From a checkpoint of a small mixture-of-experts model trained on Wikipedia: 64 SwiGLU neurons an expert, a variant of SOAP for the experts.
Below are experts of layer 3 (counted from 0) of a mixture-of-experts language model. Rows are named router (the router's row for the expert), gate (a neuron's input weights, with its number), up (a neuron's input weights, with its number) and show model dimensions 0-63. Each number is 200 + 40 x the weight over its row's rms, rounded and kept within 0 to 999.
After each expert's rows: "gets" lists some tokens that make up at least twice as much of what it gets as of all text. This comes from a sample of Wikipedia text that the model never trained on. Tokens count by the router's weight.

# expert 17
router,258,233,245,163,228,222,185,171,169,261,234,234,205,215,222,197,193,207,205,198,251,191,201,183,203,221,130,180,213,120,164,244,193,223,258,217,219,109,225,215,105,239,252,84,178,207,134,255,189,158,261,228,261,164,244,199,196,223,227,170,174,157,214,217
gate0,215,252,170,181,216,223,209,182,172,222,156,183,244,173,167,260,206,205,198,195,184,232,205,265,202,258,151,267,123,233,188,162,181,128,143,148,280,167,196,209,210,237,197,91,216,149,177,260,205,170,179,115,238,229,175,191,179,185,196,171,300,192,114,201
up0,138,257,113,231,273,217,174,163,182,190,172,229,207,185,201,120,238,239,205,261,210,187,232,207,187,158,215,197,190,249,217,229,148,167,192,224,189,188,242,193,197,205,210,126,197,209,132,207,174,163,193,184,169,176,285,217,234,192,205,188,195,173,196,148
gate1,228,138,240,214,201,241,171,222,218,200,268,174,162,209,196,171,196,237,227,223,161,270,201,123,164,241,157,203,166,191,193,215,288,170,127,134,210,249,135,178,200,278,215,168,143,304,191,178,213,194,215,226,211,228,188,218,168,134,174,192,208,124,268,166
up1,188,217,269,194,225,170,185,206,230,119,268,201,158,168,247,236,217,206,261,195,162,219,204,246,261,221,155,218,243,306,191,302,198,212,228,238,186,182,206,151,182,255,258,176,211,159,199,219,209,180,212,151,268,285,163,110,228,148,116,204,222,195,192,245
gate2,180,88,108,159,171,181,162,236,222,172,221,134,197,176,143,218,249,242,199,220,186,232,278,247,142,211,196,182,293,217,176,195,205,237,181,264,168,168,256,259,198,209,249,161,219,196,137,228,186,174,310,163,193,182,153,169,183,112,250,153,245,148,179,169
up2,171,208,160,241,183,236,180,185,200,199,171,156,218,174,187,158,225,266,275,239,219,183,202,210,173,188,219,175,246,227,196,191,219,329,237,186,227,173,155,236,192,201,263,217,160,186,184,272,239,227,171,203,165,154,264,195,245,195,212,139,172,193,187,132
gate3,191,167,169,179,188,220,160,199,225,170,268,221,176,208,279,130,167,161,267,137,153,189,179,170,232,182,245,176,167,144,153,285,191,194,214,187,197,239,166,130,167,275,168,191,211,209,184,254,196,213,229,287,126,157,198,258,195,230,161,177,217,189,182,222
up3,231,160,237,216,254,162,161,203,232,225,267,199,243,186,222,195,152,204,193,218,211,183,202,233,312,219,224,259,119,168,180,202,133,196,270,136,227,209,199,253,177,178,169,185,184,217,175,202,171,219,243,189,210,222,183,189,194,266,144,272,194,186,238,208
gate4,146,200,200,250,163,263,186,148,199,183,157,207,184,223,235,267,213,233,147,164,244,161,160,228,231,188,170,202,197,153,178,206,153,208,113,173,193,141,160,173,167,159,230,294,243,220,159,228,208,180,140,216,190,96,270,130,167,229,304,226,191,193,204,219
up4,225,208,190,218,180,146,180,162,193,258,174,162,164,119,246,267,141,218,216,193,180,219,193,224,181,169,252,229,136,183,155,211,165,238,186,216,218,182,180,152,198,226,259,122,295,184,159,187,195,217,262,236,162,208,206,260,180,331,166,149,214,215,215,196
gate5,111,203,178,146,208,243,170,209,230,184,209,277,219,214,212,190,113,131,226,67,254,194,93,227,173,181,184,239,141,147,197,134,207,263,237,134,210,246,278,219,203,150,258,194,254,253,211,208,195,190,263,217,237,194,158,258,173,200,177,178,260,247,186,177
up5,203,200,221,189,235,212,197,129,245,251,224,200,255,215,223,209,242,166,279,166,207,164,223,196,215,208,162,185,144,231,136,175,226,229,226,212,113,220,219,260,190,154,192,181,181,137,186,194,190,186,179,193,181,185,244,230,180,201,183,272,196,215,117,215
gate6,162,179,268,180,203,219,175,294,222,198,207,242,205,190,320,170,173,259,188,184,187,219,229,207,173,200,172,211,173,168,198,199,252,162,157,261,190,191,167,97,171,228,224,218,227,96,280,199,144,179,180,270,173,196,239,234,271,231,235,155,204,84,190,212
up6,230,181,202,110,248,225,221,181,200,149,204,184,248,204,207,205,223,213,218,172,224,223,146,153,226,313,141,206,205,256,160,241,162,181,207,223,210,184,193,216,84,218,200,255,209,218,241,240,171,157,111,235,211,178,250,282,163,156,251,242,166,187,243,207
gate7,277,211,220,193,219,179,254,232,152,178,172,180,250,214,173,176,153,183,168,206,150,158,198,204,226,265,259,166,229,201,205,240,303,263,263,185,202,173,177,240,83,177,186,171,166,238,176,284,166,172,206,218,211,138,249,250,125,213,270,190,206,219,150,233
up7,172,175,117,177,176,218,212,259,200,281,141,215,186,121,232,164,216,271,247,254,212,230,198,161,173,178,161,168,183,220,185,205,148,224,228,159,242,181,282,159,244,166,172,253,214,190,231,247,199,215,200,189,255,178,181,202,203,143,226,209,157,119,279,199
gets: "o ", "a ", "i ", "an ", "e ", "en "

# expert 8
router,242,213,309,198,218,285,196,198,233,152,134,231,119,198,222,216,206,198,235,147,251,178,200,221,172,292,192,241,156,175,269,177,166,244,220,228,204,164,230,220,178,109,232,181,198,208,134,164,176,155,207,178,212,279,176,194,174,236,288,224,253,175,201,191
gate0,170,178,196,142,215,173,131,238,233,183,122,151,179,142,253,202,212,148,201,192,200,157,191,228,138,237,263,276,242,169,239,192,193,206,130,145,194,249,220,177,162,202,204,224,169,144,244,139,193,181,236,182,210,188,208,199,118,195,201,115,196,156,219,199
up0,164,235,209,250,98,225,199,192,191,175,204,248,234,150,172,293,194,202,212,266,133,142,151,217,224,167,173,244,172,247,218,253,190,210,171,280,193,122,177,207,241,223,211,226,182,239,139,190,206,235,256,99,274,248,170,172,180,236,191,217,167,219,206,152
gate1,176,162,271,146,181,262,185,241,157,210,186,239,181,216,275,279,249,184,276,169,193,238,205,241,214,173,179,257,230,218,255,181,259,229,177,206,152,144,228,229,152,171,269,237,175,189,208,121,154,171,259,224,187,150,166,205,253,221,202,171,244,170,163,162
up1,207,219,160,242,186,202,203,203,143,192,231,278,201,128,203,105,159,234,195,176,218,114,229,190,232,166,191,148,182,209,223,200,207,227,180,184,210,211,181,172,268,233,151,175,183,235,196,185,195,179,242,185,156,97,250,168,247,162,190,211,205,178,60,216
gate2,224,215,212,222,220,162,162,216,160,161,212,201,222,221,189,210,198,231,254,216,249,90,158,191,195,201,248,200,209,196,257,248,217,248,201,138,230,309,260,183,181,283,188,148,178,232,149,196,136,250,155,230,168,192,168,259,156,173,219,207,233,211,172,182
up2,163,189,222,223,166,221,253,188,223,252,171,254,163,215,231,230,173,189,193,260,195,224,293,248,211,281,270,183,168,248,179,167,237,201,231,212,140,119,238,167,233,229,189,183,251,198,223,229,240,166,211,190,218,105,197,201,221,117,165,179,202,254,197,139
gate3,185,265,279,254,217,214,210,200,230,222,179,244,170,258,163,219,234,172,136,170,246,189,201,247,204,276,215,253,116,174,224,199,233,221,230,216,161,219,274,204,176,183,239,175,230,166,196,262,241,165,226,174,216,280,136,211,224,188,218,210,213,139,209,136
up3,204,121,207,241,180,232,193,188,201,204,177,179,254,207,279,221,214,167,167,237,266,169,192,217,259,299,205,108,230,209,169,223,183,166,212,214,184,233,181,225,142,132,113,143,274,238,206,212,215,166,240,229,198,241,191,254,174,205,230,183,205,260,249,230
gate4,200,212,278,152,197,232,167,166,142,195,167,258,277,279,211,169,183,177,266,183,215,170,203,214,144,149,215,197,162,224,293,143,118,186,225,161,216,210,205,192,190,240,198,270,134,217,153,171,221,167,244,168,218,184,175,179,168,297,216,237,229,209,179,251
up4,197,185,208,237,169,235,219,195,206,238,204,175,198,141,221,264,168,234,191,198,165,204,175,237,236,244,191,232,225,144,232,212,229,296,213,243,241,186,222,226,222,193,201,161,217,169,237,208,199,188,164,293,204,135,172,157,215,222,191,214,89,184,152,221
gate5,197,185,177,206,149,221,175,197,220,199,210,236,227,230,228,220,165,180,115,177,212,114,184,314,200,236,214,191,223,162,179,206,167,203,197,222,157,149,235,239,154,236,201,149,184,167,145,186,168,175,184,197,205,239,238,201,227,203,149,143,246,199,194,236
up5,224,166,190,194,200,247,153,183,227,227,144,271,228,202,291,129,273,120,174,183,253,218,199,254,242,222,196,275,223,189,223,153,207,240,193,208,184,185,229,184,189,178,196,139,212,164,164,206,154,105,294,136,173,117,237,255,195,175,192,166,222,239,140,225
gate6,273,214,252,156,207,218,188,185,195,209,151,201,220,136,192,182,200,163,183,167,163,138,209,161,268,179,241,153,204,242,250,165,161,253,232,200,225,115,89,155,219,172,243,194,185,189,187,182,212,158,237,101,171,199,195,199,204,189,158,184,240,142,220,221
up6,207,149,212,158,288,215,140,265,270,154,260,251,220,132,181,202,163,195,159,283,172,171,199,155,214,226,167,140,157,176,208,227,246,241,167,160,176,225,114,176,211,214,220,155,158,206,212,224,154,139,211,237,172,275,175,195,233,210,93,234,206,169,215,192
gate7,232,149,215,208,220,215,235,247,244,269,173,211,106,173,303,193,224,226,184,79,232,164,176,263,178,219,158,145,212,159,199,217,172,237,204,191,172,241,201,252,258,134,170,275,180,215,190,190,253,226,169,217,240,212,137,160,219,161,232,216,194,233,253,149
up7,259,190,208,181,135,255,230,266,162,141,193,187,188,218,282,166,266,196,209,170,261,190,233,270,198,244,181,228,196,172,134,265,262,180,207,179,172,187,225,174,222,96,180,203,230,166,201,143,267,265,146,215,139,137,198,240,95,225,207,222,204,140,213,214
gets: "in ", "was ", "to ", "on ", "of ", "at "

# expert 27
router,181,233,193,220,212,206,159,175,180,222,170,232,201,280,206,160,189,150,158,154,181,214,193,181,139,214,297,171,219,177,261,173,185,221,218,169,234,127,227,203,124,278,233,195,191,209,169,209,202,189,264,219,221,213,320,272,182,207,190,215,224,206,149,170
gate0,188,287,226,202,111,211,125,149,238,194,165,233,216,239,275,178,204,198,174,126,174,204,136,301,281,242,228,180,219,278,176,188,251,163,226,220,130,194,235,219,145,228,259,256,226,145,151,217,209,175,239,199,261,206,204,143,177,164,218,211,222,195,245,187
up0,159,199,198,224,152,231,193,162,193,240,224,182,191,201,220,195,251,205,184,150,141,155,138,246,187,196,242,184,224,256,274,190,213,219,232,130,230,170,185,188,215,222,239,251,201,193,89,187,192,148,279,217,161,204,226,176,165,173,214,182,246,141,167,225
gate1,205,190,227,303,87,172,194,201,229,229,188,165,179,233,158,268,163,206,184,190,175,217,193,214,132,207,193,139,97,177,265,161,247,200,261,165,235,218,157,247,244,202,252,202,180,230,211,241,237,248,180,184,111,270,216,200,194,124,181,238,182,165,220,179
up1,255,263,203,199,239,196,176,143,235,171,210,206,215,152,148,166,152,172,218,213,129,221,192,196,193,201,246,267,221,207,191,269,105,185,115,195,264,298,159,290,188,224,159,181,200,246,285,217,161,193,156,156,227,198,165,202,175,262,253,189,189,180,214,178
gate2,181,163,246,203,140,192,151,121,150,165,155,229,243,195,237,206,207,205,217,210,232,207,225,203,232,164,282,129,227,186,246,184,227,204,168,221,199,167,290,192,146,184,237,233,177,175,241,205,123,215,190,259,120,251,223,217,184,275,193,148,268,150,183,164
up2,213,177,161,199,210,184,231,134,200,194,151,151,199,156,146,201,263,193,170,102,211,231,149,132,123,175,192,136,170,239,192,220,178,153,187,192,224,240,189,232,113,192,186,214,147,263,87,205,212,157,237,210,223,202,150,168,194,252,139,232,204,100,204,200
gate3,199,117,152,283,182,209,170,184,186,212,175,237,268,237,203,184,214,166,131,220,253,234,260,207,130,192,272,188,208,203,211,130,222,162,231,228,171,209,217,210,261,272,249,138,198,242,196,258,198,225,240,216,182,216,311,219,242,224,190,239,240,260,167,204
up3,193,133,155,200,226,258,175,177,222,153,157,162,151,189,180,200,223,247,253,241,259,258,193,162,232,131,184,271,151,207,202,154,179,187,209,143,195,245,218,138,146,234,221,179,115,209,173,206,227,165,204,142,172,185,144,211,225,219,246,223,222,219,228,197
gate4,145,233,221,175,210,174,215,234,258,197,229,283,233,218,232,169,142,213,199,249,209,204,173,212,151,206,209,212,223,197,195,205,242,202,126,207,211,201,145,167,202,211,287,194,173,241,233,185,170,268,180,270,260,168,303,141,220,154,211,201,215,167,169,196
up4,201,284,200,158,163,215,259,173,155,259,189,140,170,195,135,232,187,178,187,204,174,146,196,202,161,215,131,189,183,214,168,268,181,171,196,179,140,184,210,243,147,239,242,234,122,214,216,208,154,145,275,162,204,185,166,200,248,182,219,196,162,201,126,240
gate5,173,236,156,181,306,184,135,234,148,216,196,189,298,211,211,177,202,164,187,190,181,221,205,224,136,162,191,254,206,228,228,206,161,141,187,187,204,175,183,201,190,232,195,191,180,198,153,234,267,136,235,145,181,211,282,266,253,268,275,178,207,193,142,127
up5,248,198,183,152,168,233,223,209,181,217,186,219,212,169,88,241,179,208,276,203,201,204,237,202,179,214,187,142,142,232,284,288,192,130,188,198,182,245,182,255,171,206,206,173,187,167,186,182,222,153,165,217,191,166,165,149,166,160,171,136,240,207,131,210
gate6,216,196,146,193,151,298,150,177,151,247,118,299,222,202,159,179,223,127,176,179,214,181,171,269,242,197,203,248,193,163,157,229,178,148,199,143,200,171,252,204,208,187,157,244,243,286,170,174,241,186,203,221,121,166,176,188,200,160,170,190,255,195,198,199
up6,236,198,174,234,173,160,181,245,213,200,156,152,177,223,146,232,188,185,248,301,126,129,199,226,173,194,206,203,172,145,173,218,121,179,228,219,240,174,209,227,245,226,229,223,207,189,242,213,253,217,183,149,173,148,216,106,212,133,255,275,188,233,203,187
gate7,260,179,183,174,196,270,164,196,151,172,258,250,181,234,205,207,184,282,136,99,190,147,213,130,157,243,266,121,233,222,191,211,234,246,258,132,234,195,192,171,204,147,195,268,214,252,187,221,192,173,191,184,145,213,170,178,167,166,229,218,198,118,115,198
up7,225,178,168,180,194,194,141,251,280,152,179,195,222,189,228,153,249,270,220,204,175,203,249,170,169,91,222,196,188,166,191,271,166,200,209,165,214,161,182,186,133,226,119,173,206,215,198,228,198,189,205,178,158,220,169,202,212,214,213,200,225,175,179,195
gets: " ", "1 ", "0 ", "2 ", "3 ", "5 "

# expert 12
router,243,273,216,153,239,280,240,191,148,243,238,211,171,236,254,205,167,151,194,206,199,125,132,193,246,220,273,304,216,169,162,229,183,223,201,129,203,159,160,173,186,172,230,222,156,224,211,243,151,160,231,189,275,196,227,218,122,213,215,195,184,143,190,164
gate0,165,188,273,232,194,178,218,228,226,295,212,176,135,225,208,167,177,227,204,219,184,171,158,176,157,154,115,134,185,217,199,156,219,178,238,225,198,210,190,165,184,195,207,168,168,190,256,209,237,182,173,223,189,166,156,151,204,223,159,229,222,133,257,218
up0,178,186,200,245,307,274,156,167,209,192,267,143,148,226,156,234,147,190,222,170,204,160,285,150,154,182,180,200,165,277,216,171,186,210,139,209,187,215,164,184,286,248,256,199,225,237,191,212,188,270,228,265,285,188,212,180,154,196,128,231,200,215,209,191
gate1,223,230,203,197,114,221,200,215,160,205,190,168,201,270,184,218,212,202,181,180,153,222,247,144,227,223,223,224,203,284,109,209,206,242,157,260,190,170,196,235,234,233,211,245,229,156,167,246,155,196,155,191,238,240,221,182,154,217,152,181,208,141,223,229
up1,200,198,278,208,176,144,217,239,190,232,236,177,202,222,218,208,151,272,167,192,184,192,182,69,265,191,237,171,232,201,227,254,128,199,235,215,149,224,218,182,258,230,198,233,242,153,292,126,215,242,298,186,263,236,234,221,173,232,178,235,161,216,231,213
gate2,226,246,206,251,174,303,211,177,228,210,222,195,202,199,178,196,170,241,137,225,203,143,190,276,224,258,255,171,175,169,170,177,204,246,187,194,189,230,198,167,207,160,209,189,191,149,214,209,198,124,198,289,247,167,215,202,151,225,165,127,208,116,150,154
up2,149,198,270,192,209,196,208,109,146,142,162,174,212,213,146,213,140,238,215,192,229,197,190,219,176,171,159,228,246,191,185,129,157,267,168,253,157,266,154,223,178,185,167,215,189,202,155,241,215,159,185,211,194,147,208,163,204,192,213,169,136,260,150,186
gate3,231,273,176,152,157,243,166,195,203,116,250,218,209,194,303,199,119,183,242,254,276,246,213,223,233,204,168,239,260,185,148,247,225,222,219,130,170,245,184,175,175,165,237,217,163,205,193,191,204,184,206,179,251,221,182,240,119,242,182,158,180,175,179,180
up3,173,224,169,189,248,181,234,242,194,219,183,210,120,222,190,122,209,63,245,165,171,205,225,152,288,200,234,244,197,241,172,248,148,211,178,188,236,215,210,215,194,252,202,215,282,209,142,143,184,234,197,256,173,239,198,230,266,267,159,132,229,123,204,212
gate4,214,223,183,272,182,245,258,177,218,257,182,136,206,257,212,187,118,111,244,184,199,177,177,212,240,229,219,156,185,225,264,221,227,235,152,246,134,208,161,212,255,137,186,188,214,192,188,211,144,202,221,231,276,167,168,232,148,228,237,150,263,271,242,173
up4,162,245,203,182,157,254,216,152,122,183,158,205,197,209,182,196,162,259,236,201,218,259,217,160,206,199,226,217,212,135,210,207,197,236,190,183,102,234,199,184,196,180,252,227,152,189,245,202,257,191,173,245,103,239,217,238,176,224,230,227,188,135,231,153
gate5,258,219,194,210,192,209,296,195,162,176,229,263,220,157,238,231,220,166,105,267,228,219,232,231,172,265,255,248,181,264,195,219,213,173,203,230,177,152,155,171,129,219,201,203,249,209,180,177,219,267,168,199,220,290,219,205,216,128,232,219,226,186,142,186
up5,166,239,196,172,209,155,248,132,199,217,170,221,174,222,191,194,280,211,252,216,213,197,252,231,160,222,126,148,214,149,151,188,165,187,251,230,153,216,233,212,252,116,245,207,189,137,240,188,177,201,254,207,184,112,152,273,233,228,263,290,170,211,209,157
gate6,204,191,207,121,240,196,182,168,179,244,116,162,164,177,171,266,187,190,145,161,152,177,210,274,151,267,221,287,220,155,193,139,191,267,150,171,271,163,203,217,184,131,226,198,170,241,182,218,125,237,149,183,232,192,208,195,190,158,187,254,186,227,197,228
up6,263,171,230,189,204,199,166,217,214,176,231,241,179,192,228,220,201,205,244,204,125,214,152,259,140,170,165,141,123,222,188,227,180,182,247,150,234,217,257,249,231,211,182,255,208,266,181,199,167,254,255,173,153,151,148,207,160,237,231,214,201,108,176,201
gate7,240,167,162,163,221,264,235,186,122,204,208,270,161,157,275,207,180,208,217,226,228,300,192,152,170,217,203,234,200,211,153,197,186,230,213,170,246,197,235,169,165,168,199,201,265,225,231,219,201,170,169,238,147,165,118,227,144,188,156,161,117,166,229,170
up7,196,129,254,156,204,222,185,229,254,176,238,238,167,171,159,148,237,187,199,196,219,212,136,146,237,162,198,262,150,164,98,126,164,102,154,212,205,129,172,229,221,141,239,195,246,160,209,253,154,164,209,221,190,185,242,177,233,239,151,164,191,124,165,170
gets: ", ", "s ", "es ", "y ", "y", "ia "

# expert 21
router,174,262,175,182,197,237,169,174,178,160,198,254,193,298,212,173,198,172,263,201,272,211,156,162,235,181,180,159,175,174,207,224,245,230,171,175,335,190,196,226,159,232,181,181,182,198,215,201,224,163,198,259,239,226,273,308,132,231,195,238,183,165,89,224
gate0,260,145,173,202,220,225,179,141,172,206,181,237,184,203,152,270,201,189,205,169,188,215,200,226,171,222,229,222,241,119,274,279,190,193,224,173,161,209,193,210,146,198,148,190,188,170,185,170,184,199,220,198,176,195,211,169,187,230,264,261,228,174,243,197
up0,264,271,179,249,204,171,185,218,209,167,162,227,213,205,234,187,163,195,313,265,225,152,146,215,192,212,190,223,168,267,214,229,271,257,204,261,134,209,184,140,241,199,182,236,242,177,223,181,216,181,190,194,161,202,143,128,138,246,198,144,150,115,214,147
gate1,212,260,263,186,283,163,201,181,224,185,172,222,211,206,181,173,241,205,187,248,155,180,151,161,151,205,213,229,224,236,269,153,238,222,120,254,215,194,149,189,221,214,155,248,240,208,192,243,183,238,105,263,244,230,279,225,174,199,181,215,206,122,135,224
up1,177,189,239,230,223,193,235,145,192,198,135,190,170,301,219,204,280,207,234,225,155,163,291,212,189,175,209,234,235,208,180,187,180,201,236,170,187,268,176,191,227,219,159,200,250,205,176,203,184,225,193,267,174,178,177,222,248,138,241,242,136,291,161,195
gate2,215,209,195,240,176,242,174,119,152,203,127,169,172,173,204,228,151,99,157,172,203,134,177,206,162,274,187,180,171,184,217,200,217,158,221,163,170,211,241,238,237,233,189,195,287,174,207,184,158,173,228,243,234,189,210,243,215,207,135,157,140,147,208,295
up2,197,170,189,235,257,215,186,196,219,223,256,237,268,167,219,237,138,134,148,265,196,199,207,178,201,264,167,204,224,117,212,211,144,180,230,182,199,132,193,245,251,177,155,203,174,228,173,149,173,194,193,232,184,139,159,202,188,246,216,192,171,150,139,205
gate3,189,198,212,259,177,162,143,220,158,134,112,214,170,345,150,198,184,163,209,203,233,156,219,211,195,175,272,106,194,168,207,202,200,223,206,238,316,186,262,209,208,162,211,152,185,176,163,209,182,182,203,166,157,257,195,243,147,203,203,229,249,239,150,183
up3,197,169,194,146,209,200,224,224,171,155,166,198,173,263,179,247,201,260,163,141,318,233,174,199,131,205,134,289,231,216,216,154,245,146,178,221,178,195,203,182,153,152,241,217,245,217,174,153,197,179,155,230,159,218,215,171,195,200,228,257,261,159,243,202
gate4,165,183,232,221,191,253,200,219,225,196,200,183,144,205,246,107,177,192,206,199,183,230,217,184,299,214,284,228,281,157,155,164,187,186,141,252,204,192,202,228,196,245,238,260,184,250,189,240,183,239,178,191,208,131,218,178,148,144,165,252,202,184,170,173
up4,189,242,144,182,188,228,141,247,175,183,184,265,216,210,158,236,199,211,256,187,217,122,244,278,157,120,250,187,242,170,96,178,162,204,212,170,214,157,224,150,226,210,216,166,237,299,149,279,244,202,268,180,144,167,188,189,195,180,204,258,202,187,229,172
gate5,143,173,141,162,262,212,207,186,203,284,213,214,194,221,243,128,232,209,213,182,241,226,217,226,220,233,215,250,194,204,264,228,252,193,216,173,269,156,221,181,187,179,239,188,196,169,229,234,158,195,169,202,176,184,233,235,245,112,123,233,247,266,237,198
up5,219,229,244,217,141,176,194,222,130,190,67,194,175,192,218,166,252,183,176,132,215,208,240,195,150,248,209,231,186,199,206,203,165,274,183,200,185,218,212,137,239,194,111,168,201,162,170,180,147,255,201,234,250,236,217,216,139,196,218,139,184,214,230,228
gate6,222,266,194,212,226,176,187,134,189,122,177,147,229,184,170,157,257,271,219,238,174,175,193,149,233,241,177,119,221,171,156,149,246,215,128,188,311,215,197,159,168,231,135,258,199,212,168,201,180,186,195,265,191,198,241,256,223,239,188,195,158,165,193,177
up6,175,187,172,177,169,208,196,248,256,207,244,226,172,181,286,187,245,232,213,197,158,197,276,213,180,272,247,142,171,199,122,188,215,160,208,201,45,227,230,215,283,217,204,137,222,211,184,246,229,171,191,222,255,240,189,135,211,240,204,221,187,168,192,225
gate7,176,249,181,281,271,204,216,181,221,168,196,212,212,227,227,119,194,176,150,199,198,186,263,214,225,117,187,172,183,222,200,154,265,209,200,199,220,138,228,213,235,260,157,207,248,224,170,251,116,206,216,202,213,206,184,228,196,191,183,249,303,209,112,228
up7,223,172,223,156,180,135,196,212,161,214,172,182,221,221,119,189,129,129,237,214,177,173,148,245,177,286,220,236,202,130,193,218,228,245,209,278,166,229,206,147,204,197,199,172,188,159,205,133,134,158,203,273,159,239,205,223,206,161,203,110,152,235,207,113
gets: "1", "2", "0", "3", "6", "4"

# expert 22
router,210,178,132,178,201,226,191,183,179,187,192,168,170,265,219,247,202,177,219,204,317,158,216,145,122,229,199,278,220,133,201,152,172,200,211,158,260,175,264,179,210,247,190,177,212,221,78,261,205,171,264,196,200,221,271,147,194,194,166,202,244,192,197,187
gate0,244,174,228,270,219,221,247,188,166,210,173,234,168,240,180,187,173,124,258,213,258,157,166,265,206,227,182,207,177,204,247,189,174,142,197,250,187,166,192,131,199,223,183,216,213,175,131,303,259,157,247,231,245,221,245,180,164,284,154,171,170,203,226,194
up0,170,195,231,311,239,251,212,267,195,201,202,184,136,192,274,263,119,148,207,163,203,191,177,255,193,151,181,214,218,229,210,233,176,212,227,203,87,164,208,261,164,138,184,164,180,215,209,184,203,192,260,257,177,201,238,90,159,220,179,193,166,134,201,191
gate1,229,197,134,180,138,183,182,169,200,217,192,200,168,212,125,251,170,166,197,329,175,250,158,225,167,260,196,155,154,111,190,150,213,247,255,243,245,198,191,187,246,170,219,178,254,178,265,177,200,176,222,117,106,190,161,151,207,178,268,224,241,217,197,252
up1,234,189,146,222,164,218,210,199,253,159,198,202,138,183,175,217,192,214,236,170,243,154,200,125,208,169,349,177,156,240,183,98,193,172,188,215,274,146,135,201,239,190,248,227,234,194,164,151,243,247,190,144,164,246,242,239,235,245,153,147,197,160,215,255
gate2,131,210,191,185,280,215,179,196,179,201,199,206,143,185,245,228,231,201,195,132,257,188,248,208,140,181,192,227,281,228,238,178,195,165,146,227,166,166,177,202,246,193,177,251,166,167,188,105,233,116,198,218,260,173,224,156,208,187,232,127,205,189,212,149
up2,186,206,286,157,150,186,141,182,176,246,246,144,231,162,168,137,162,263,240,209,223,137,215,143,255,248,245,158,168,191,238,191,172,244,203,209,212,252,174,229,174,170,174,174,222,201,189,171,228,135,115,184,180,144,180,259,173,216,151,204,231,164,103,150
gate3,205,134,214,215,212,98,219,193,197,218,137,187,120,223,187,221,178,204,149,261,187,230,223,225,199,241,183,245,212,190,216,147,175,260,202,201,210,246,238,104,224,220,199,172,145,179,164,229,195,173,226,242,233,233,219,254,232,231,242,258,217,239,150,152
up3,197,178,210,219,174,192,231,192,156,151,329,196,113,179,166,280,244,235,214,252,241,260,204,193,235,210,226,276,252,172,184,268,152,257,215,182,238,185,185,240,186,225,175,194,172,231,174,209,156,210,129,174,200,260,174,147,183,185,126,283,171,172,167,167
gate4,146,240,216,211,165,172,179,100,207,162,164,215,190,216,223,213,259,179,182,155,240,202,149,217,240,200,167,292,196,195,263,205,243,171,203,190,240,142,202,200,184,198,154,192,114,269,174,145,227,181,242,289,190,173,155,59,193,244,241,128,175,174,138,193
up4,224,112,213,198,148,201,216,149,143,290,204,126,193,192,88,147,181,167,189,115,211,208,130,150,211,248,236,236,169,212,126,202,195,263,189,192,206,160,212,246,159,243,167,172,182,241,140,187,156,225,190,134,211,215,205,181,231,188,200,220,192,198,248,199
gate5,220,237,210,130,289,214,69,188,220,197,137,226,211,213,250,289,117,205,224,252,202,173,239,226,155,260,228,195,198,210,209,220,227,171,108,195,233,171,225,154,108,211,195,206,153,142,214,232,207,164,186,209,145,200,166,125,168,206,171,157,239,205,175,200
up5,206,199,163,161,83,155,250,204,161,235,265,170,148,171,218,246,240,220,225,162,215,194,162,280,179,136,229,152,205,205,174,201,248,229,200,171,183,183,220,221,182,189,268,232,233,166,188,171,153,170,208,162,239,225,256,182,223,190,252,238,204,231,331,135
gate6,163,195,287,177,181,286,210,178,202,221,196,190,203,220,212,186,142,239,273,153,231,219,169,187,217,178,256,182,217,187,229,153,224,238,175,258,182,166,194,190,200,221,200,197,218,110,145,228,193,243,189,236,188,209,193,238,116,210,212,188,214,299,194,212
up6,177,213,332,196,194,165,253,193,140,169,238,269,185,175,203,227,141,220,195,161,156,164,137,171,139,204,229,177,176,125,195,141,90,246,235,191,229,185,155,220,215,118,184,221,181,173,206,208,166,184,222,203,140,262,199,135,252,158,175,197,170,182,133,250
gate7,124,223,118,184,239,193,213,180,127,174,185,244,180,188,224,232,198,224,188,261,206,206,207,242,136,192,190,261,302,231,185,198,210,223,210,183,237,243,249,221,243,194,238,209,153,174,237,249,229,194,180,242,181,269,248,222,200,202,141,213,237,221,171,202
up7,167,170,180,172,166,189,150,185,197,220,155,225,236,266,157,165,179,213,206,219,193,205,182,200,217,217,182,202,162,195,150,196,217,234,99,298,273,111,215,125,147,204,204,215,179,141,197,231,206,200,161,211,163,115,200,174,205,131,187,216,203,223,143,184
gets: "-", "–", "s ", "/", "0 ", "th "